Experts of a small language model: 31.9M parameters.
Below are experts of layer 6 (counted from 0) of a mixture-of-experts language model. Rows are named router (the router's row for the expert), gate (a neuron's input weights, with its number), up (a neuron's input weights, with its number), down (a neuron's output weights, with its number) and show model dimensions 0-191. Each number is 128 + 24 x the weight over its row's rms, rounded and kept within 0 to 255.
Before each expert's rows: "comes before" lists some tokens at least twice as common just after its tokens as in all text; "raises" lists some tokens whose logits its average output raises strongly, later layers aside. This comes from a sample of Wikipedia text that the model never trained on. Tokens count by the router's weight.

# expert 34
comes before: "- ", "| ", "\n\n", "The ", "==", "== "
raises: "| ", "- ", "==="
router [136 124 155 112 120 148 168 141 130 145 118 162 109 116 167 126 195 132 140 152 162 138 105 137 148 122 119 153 144 123  92 102 134 100 116 139 124 138 116  89 147 120  89 134 113 148 166 186  94 124 153 144 142 101 116 122 163 122 117 131 144  99 105 111 157 159 148 138 136 116 118 163 155 130 102  84 125 102 111 139 143 114  74  95 139  86  95 161 132 112 116 115 123 109 128  98 136 104 154 106 112 130 149 146 187 156 140 110  76 158 126 137 103 100 161 164 103  92 156 136 143 127 152 145 121 157 103 160 132 131 143 120 161 127 146 104 134 105 151 101 109 143 134 134 163 161 154 130 130 138 166 155 102 115 130 114 141  99 116 129 154 157  76 120 144 157 111 105 121  95  86 131 146 135 172  89 178 116 149 135 120 182 109 128 115 144 128 134  71 122 133  97]
gate3 [144 151  74 109 130 102 116 131 129 131 127 124 104  99 152 127 145 116 157 165  92 142 102 158  92 144 179 107 104 150  78 107 103  94 131 180 145  88  85 101 174  87 152 152 130 143 140 117 139 148  98  93  88 111  77 119 140  94 103 131 114 122 136 146 154 128  93 138 118 104 163 108 140 113 128 102 142 114 125 118 126 116  69 136 145 152 156 134 168 140 120 136 143 165  51 122 107  96 136 132 111 133 142 130 116  92 144 130 137 142 116 168 132 142 152 123 182 133 132 105  96 149 131 127 128 129 123 136 114 141 135 124 142 113 164 105  95 109 101 108 161 123 122 124  75 128 126 103 117  97 119 116 163 111  63 115 167 111 152 109 100 134 129 108 104  88 118 112 103 130 111 136 144 128 144 127 153 134  99 125 128 110 119 125 127 119 138  93  82 115 121  84]
up3 [117  78 135 151 137 127 136 145 117 138 153 119 135 152 139 133 116 121  82  95 125 135 172 125 109 100 105 119 142 106 147 124 145 146 178  84 109 138 149 145 138 122 129  81 112 102 113 143 161 156 107 165 125 126 152 149 109 136  91 145 128 111 137  94 130  74 104 134 141 162  93 117 104 107 159 185 107 119 155 133 150 128 198 126  83 145 186 138 114 107 111 122 180 145 160 142 113 167 119 143 122 141 161 188 131 148 115 173 135 158 119 123 120 137 113  89  98  95 142 158 128  74 112 106 151 137 118 153 104  94 119 138 110 118 110 149 142 144 151 167 118 103 156 162 173 154 109 127 130 131 142 129 128 132 127 127 121 133 116 145 108 138 125 122 149 140 120 116 140 147 170  99 121 102 111 135 125 128 135 127  87 162 165 151 152 119 120 172 142 146 171 164]
down3 [178 116 110 125 104 125  94 125  99 115 180 132 131 124 149 142  97 140 105 100 134 123 118 141 159 114 132 147 116 121 130 131 131 114 149 113 116 166 142 147 150 132 201 127 123 107 117  94 152 110 161 144 157 104  93 186 141 117 124 108 110 134 110 128 141 136 112 147 163 130  98 117 156  81  91 170 131 139 136  85 131 121 178 139 103 142 108 125 114 127 110 138 122 146 103 136 155 127 125 113 110 244 124 115 139 126 135 148 138 187 138 142 154 123 117 138 160  94 119 130 146 143 119 129 160 142 113 150  96 144 116  68 128 139 127 125 144  98 143 116 140  94 166 127 135 135 103 159 159 147 186 137 152  97 136  99 138 129 136 122 122 128 126 106 124 160  75 145 105 147 139 104 105 118 153 114 127  89 130 124  92 151 167 142 117 129 142 132 122  89  90 120]
gate4 [129  86 136 138 119 163 157 114  92 188 154 149 101 109 139 147 134 127 124 151 120 131  89 133 124 179 133 140 124  93 154 128 145 149 153 141 150 135 153 162 145 153  95 121 131 131 140 138  99 143 106 180 168 128 118 137  85 119 145 108 164  91 106 111 138 115 134 119 110  84 102 124 126 126 105 167 127  84 126 123 144 123 120 139 106 160 148 133 132 164  61 124  80 151  62 101 121 144  88 111 137 163 146 133 157 116 112 146 125 146  88 114 125 142 132  84 121 127 160 107 178 150 150 123 177 118  90 117 115 108 148 111 109 106 128 138 163 105 131 102 140 120 170 151 136 167 125 121 173 119 122 123 135 103 165 103 125 143 116 116 163 135  95 142  82 111 109  69  97 122 135 139  94 125 132 122 134 120 116 107 103 174 126 133 120 145 120 115 106 160 133 144]
up4 [ 80 169 122 142 131  56 105  88 166 143 123 145 125 166 138 127 138 121 139 100 111 156 111 143 132  91 132 127 129 146 148 123  59 112 127 103 118 129  96 139  73 129 121  84  98  78 123  90 161 138  73 115 112 126 103 111 148 174 153 135 138 125 139 122 191 138 138 144 111 151 138  81 118 138 118 121 125 156 139 121 114 129 134 122 143 133 121 119 101 110 135 117 160 106 139 145 114 101 130 125 118 117 134 136 128  97 143 155 148 116 154 182 144  93 134 127 120 130 134 109 136 125 144 129 111 111 151 149 129 139 140 130 109 184 118 154 145 143 124 130 201 132 127 113 173 101 107 143  91 122 155 124 102 132 105 128 100 108 139 112  88 100 155  92 188 170 110  86 145 100 160 135 136 120 132 120 152 113 145 146 151  92 119  94 129 131 138 163 167 129 153 115]
down4 [116 119 127  87 128 119 142 152 138 154 125 126 157 120 144 123 109  77 128 113 131 161  92 162 154 144 141 150 117 124 127 126 122 112 134 133 114 136 112 142 101 131 178 138  83 153 121  37 114  83 146 126 129 142 106 124  82 100 135 146 104 137 116 113 125 135  83 159 109 149 131 180 118 114 117 116  73  95 103 131 150 122 107 171 120 132 120 157 135 109 108 148 121 156 102 149 151 155 129 146 148 227 173 152 146 143 127 135 145 109  83 109 144 172 139  92 141 123  93 116 110 136 118 118 140 113 108 126 112 153 145 111 125 109 121 179 153 136 111 147 126 135 140 125 117 137 159 171 132 126 136 149 111 116 140 138 112 106 125 166 122 109 161 121 182 144 123 119 131 137 133 149 109  88 112 135  87 114 148  83 115 110 124 123  81 109 128 141 153 125 177 112]
gate5 [122 127 150 128 162 113 109 135  70 134 145 115  93 147  81 125 111 130 119 118 123 145 114  85 124 135 121 114 153 138 146 154 174 137 122 121 134  59 178 139 139 146 119  82 123 120  95 123 131 108 125 175 142 124 130 122 120 146 156 113 100 146 145 124 146 180 127 139 114 119  98 147 117 134 114 110 134 141 101  70 124 110 135 123 131 118 111 106 119 141 177 134 111  94 117 160 162 136 113 144 130 118 112 107 118 148  98 144 137 122 134 117 129 130 148 129 153 158 124 163 145 159  96 150 138  92 124 139 127 136 180 169 189 177 155 126 140 102 157 139 169 140 130 132 147  79 108 148 130 134 101 105 117 152 130 157 108 180 140 129 133 157 142  59 124 151 137 145 148 148 122  89 134  88 108 138 129 141 139 172 156 157 135 150 144  91 194 151 147 163 134 118]
up5 [122 114 111 128 151 113 136 144 124 147 121  84 120 125 106 117 146 120 152 133  96 133 171  99 122 136 167 114 162 151 148  84 103 116 105 129 158 127 108 123 129  83 189  99 145 111  84 177 136 147  80 130 138 122 138 108 153 115 125 144 128 126 128 117 117  66 127 152 138 150 158 154 161 113 159 147  70 131 123 159 166 109 149 172 101 187 115 127  99 131 131 138 156 135 127 151 134 147 122 136 147 157 107 140 119 112 132 104 135 130 120 141 124 146 147 109 131 131 129 121 150 118 113 119 148 102 156  90 110 108 156 114 133 130 136 154 154 151 118 124 110  88 167 140  91 105  97 129 161 124 111  91 144 144  86 143 136 148 120 128  98 103 162 170 123 173 144 100 144 125 142 132 140 142 104 163 111  90 161 135  95 147 187 137 119 162 111 143 209 120 155 125]
down5 [110 135  95 107 134 139 148 109 114 165  99 101 141 102 108 146 145 121 150 177 138 125 114 109 120 159 139 145 141 115 115 122  97 125 126 104 132 159 129 145 123 148 112 125 116 138 132 156 103 129 108 136 102 151 165 122 150  72 146 159 114 119 131 107  99 132  87 131 117 160  83 128 129 106 153 131  88 132 134 184 128 154 115 137 159 124 112 140 144 170 131  83 202 110 165 132 110 124 170 139  77  57 122 151 134  98 131 140 104 142 143 123 110  92 143 118  97 151 151 175 115  93 118 112  90 164 104 105  91 106 141 136 124 146  77 126 130 175 116 128 102 166  81 115 142 167 129 138 102  98 104 131 116 151 117 131 134 127 111 155 139 157 114 127 143 109 133 160 166 147 137 133 179 121  80 143 130 145 118 144 191 132 140 135 110 143 130 154 132 137 129 128]
gate6 [125 127 130  91 168 104 147 172 129 153 123 124  93 136 154 100 119 124 185 122  97 115 110  80 121 131 130 144 120 145 115 130 155 141 117  90 167 126 150 110 132 142  90 147 133 143 130 117 131 145 114 164 120  97 114 119 119 160 142 110 129 182 103 113 140 158 163 128 137  84 135 136 142 140 164 186 156 139 123 173 123 152  88 119 114 118 105 141 147 125 117 160  97 117 176 114 163 156 117 125 100 128  95 142  79 159 134 110 139 129  93 119 147 147 130 149 157 130 126 161 104 132 103 175 133 118 121 104 148 121 161 121 151  80 130 162 117 132 124 166 100 139 107 127  75 124 104 118 181 136 110 100 103 150 124 133 140 122 124 107 154 170 166  98 144 182 161 151 158 162 126 102 117 127 144 100 131 108 120 142 162 111 164 133 108 107 175 157 126 145  97 145]
up6 [154 155 141 140 117 129  94 129 142 106 140 140 159  74 134 123 133 108 137 124 135 126 145 110 119 163 131 134  88 118 124 163  94 131 121 162  87  94 101 107 122  86 149 101 137  88 156 159 150 111 129 113 134 161 130 150  79 161 123 137 105 118 133 157 127  95 118 120 125 155 102 128  94  93 103 112  83 141 145  66 191 114 116 137  84 128 156 119  74 150 186 108 162 111  93 113 123  89 127 107 139 132 137 127 139  84 113 147 157 116 130 117 112 111 143  80 111 154 139  94  77 111 111 118 117 123 135 122 123 140 146 136 105 202 105 113 119 112 120 125 153 100 115 139 164 134 110 130 103 135 127 138 184 114 124 129 135 131 119 142 132 126 108 136  88 112 118  95 103 146 144 148 150  94  79 119 128 110 113 148 131 139 118 133 132 150  70  86 114 109 126 115]
down6 [132 127 159 139 149 116 171 129 162 163 144  82 106  84 128 133 154 118 139 122 108  98 147 116 108 130  97 133  90 150 138 155 156 160 105  99 140 145 120 154 123 134 114 161 119 143 148 120 112 145 138 121 115 122 141 162 153  90 134  94 113 167  89 110 131 134 152 116  98 142 116 185 163 136 125 157 133 121 170 151 144 100 154  66 124 115 126 106 114 148 153 146 120 100 138 112 121 132 115 158  66  59 181 153  69 127 127 122 164 121 108 116 159 125 125 121 106 173 148 129 135 132 136 135 135 129 128 136 103 156 138 162 125 121 128 144 167 102 125 133  81 135 117 126 107 163 124 172 159 132 149 125 148 167  95 132 142 116 157 151 177 103 132 145 135 132 105 128 107 113 158 113 106 106 168  56 130 113 110 109 130 147 127 152 106 136  80 139 137 111 136 132]
gate7 [137 118 147 109 120 135 142  93 116 155 146 149 130 135 117 115 114 141 173 126 110 147 102 105 171 110 104 131 142 113 125 146 129 150 112 102  94 155  92 138 148 124 100 117 115 135 160  82 124  87  85 103 139  95 120 109 120 117  96 127 115 146 119 141 104 141 150 144 113 159 114 164 141 118 133 161 124 129 153 142 142 124 109 142 112 146 100 166 160 141 120 153 180 173 167  88 122 126 158 149 163 154 133 155 132 160 109 175  97 104 103 138 150 139 149 101  96  88 194 157 121  91 106  91 153 193 145 133 129 159 133 130 119 160 152  95 154 126 120  78 134 142 120 136 139 183 124 130 112 129 160 132  96 109 109 118 136 103 118  83 135 147 134 114 113 161 100 103  95 139 111 132 111 118 145 107 123 125 142  79 114 146 161 187 141 111 121 162 126 119 138  89]
up7 [130 136 117 147 100 146 107 117 100 131 121 109 156 107 161 148 178 151 106  98 140 108 122 165 146 115 101 137 125 106 171 114  93 141 124 130 121 148 116 148 120 144  88 131 105 120 123 124 140 164  89 114 136 109 142 126 105 123 142  93 157 101 125 121 104 125 120 101 109 176 165 141 151 156 171 228 139 103 158  99 113 150 132  82 108 155 111 185 115 122 125 141 154 147  89 106  89 135 133 127 141 118 127 125 111 126 107 156 135 168 138 135 174 138 112 124  94 107 149 154 117 109 138  85 111 123 152  90 129 119 123 140 111 137  97 127 154 121  92 112 148 124 139 113 160 147 135 107 138 139  84 104 148 100 138 143 133  99 105 140 127  87  74 168 141 117 145 109 106 128 114 116 102  74 101  94 140 138 102 111  90 181 125 138 151 106 118 167 148 131 127 146]
down7 [110 101 131 202 135 157 144 167 101 136 129 139 162 146 137 108 136 143 148 138 111 130  98 117 122 122 108 157 116 138 105 141  68 133 170 115 103 121 124 123  95 148 106 117 120 113 154  63 143 138 150  99 125 146 156 105  96 159 128 105 145 129 124 147 183 122 137  83 139 136 131  95  79 134 152 118 150 131 102 110 158 123 135  94  99 139 148 181 111 101 167 144 145 138  96 128 169 133 107 154 140 225 122 118 146 116 127 123 157  91 116  94 162 102 143 139 128 147 137 109  99 117 133  93 103 109 125 143 145 138 160  73 132 166 133 152 122 128  75 140 101  98  71 128 159 131 142 125 122 132 121 126 163 143 130 138 136 114  98 152 117 103 122 124 113 135 157 148 130 147 130 130 140 105 123 111 163 111 130 110 108 119 157 120 107  99 155 124 137 150  94 113]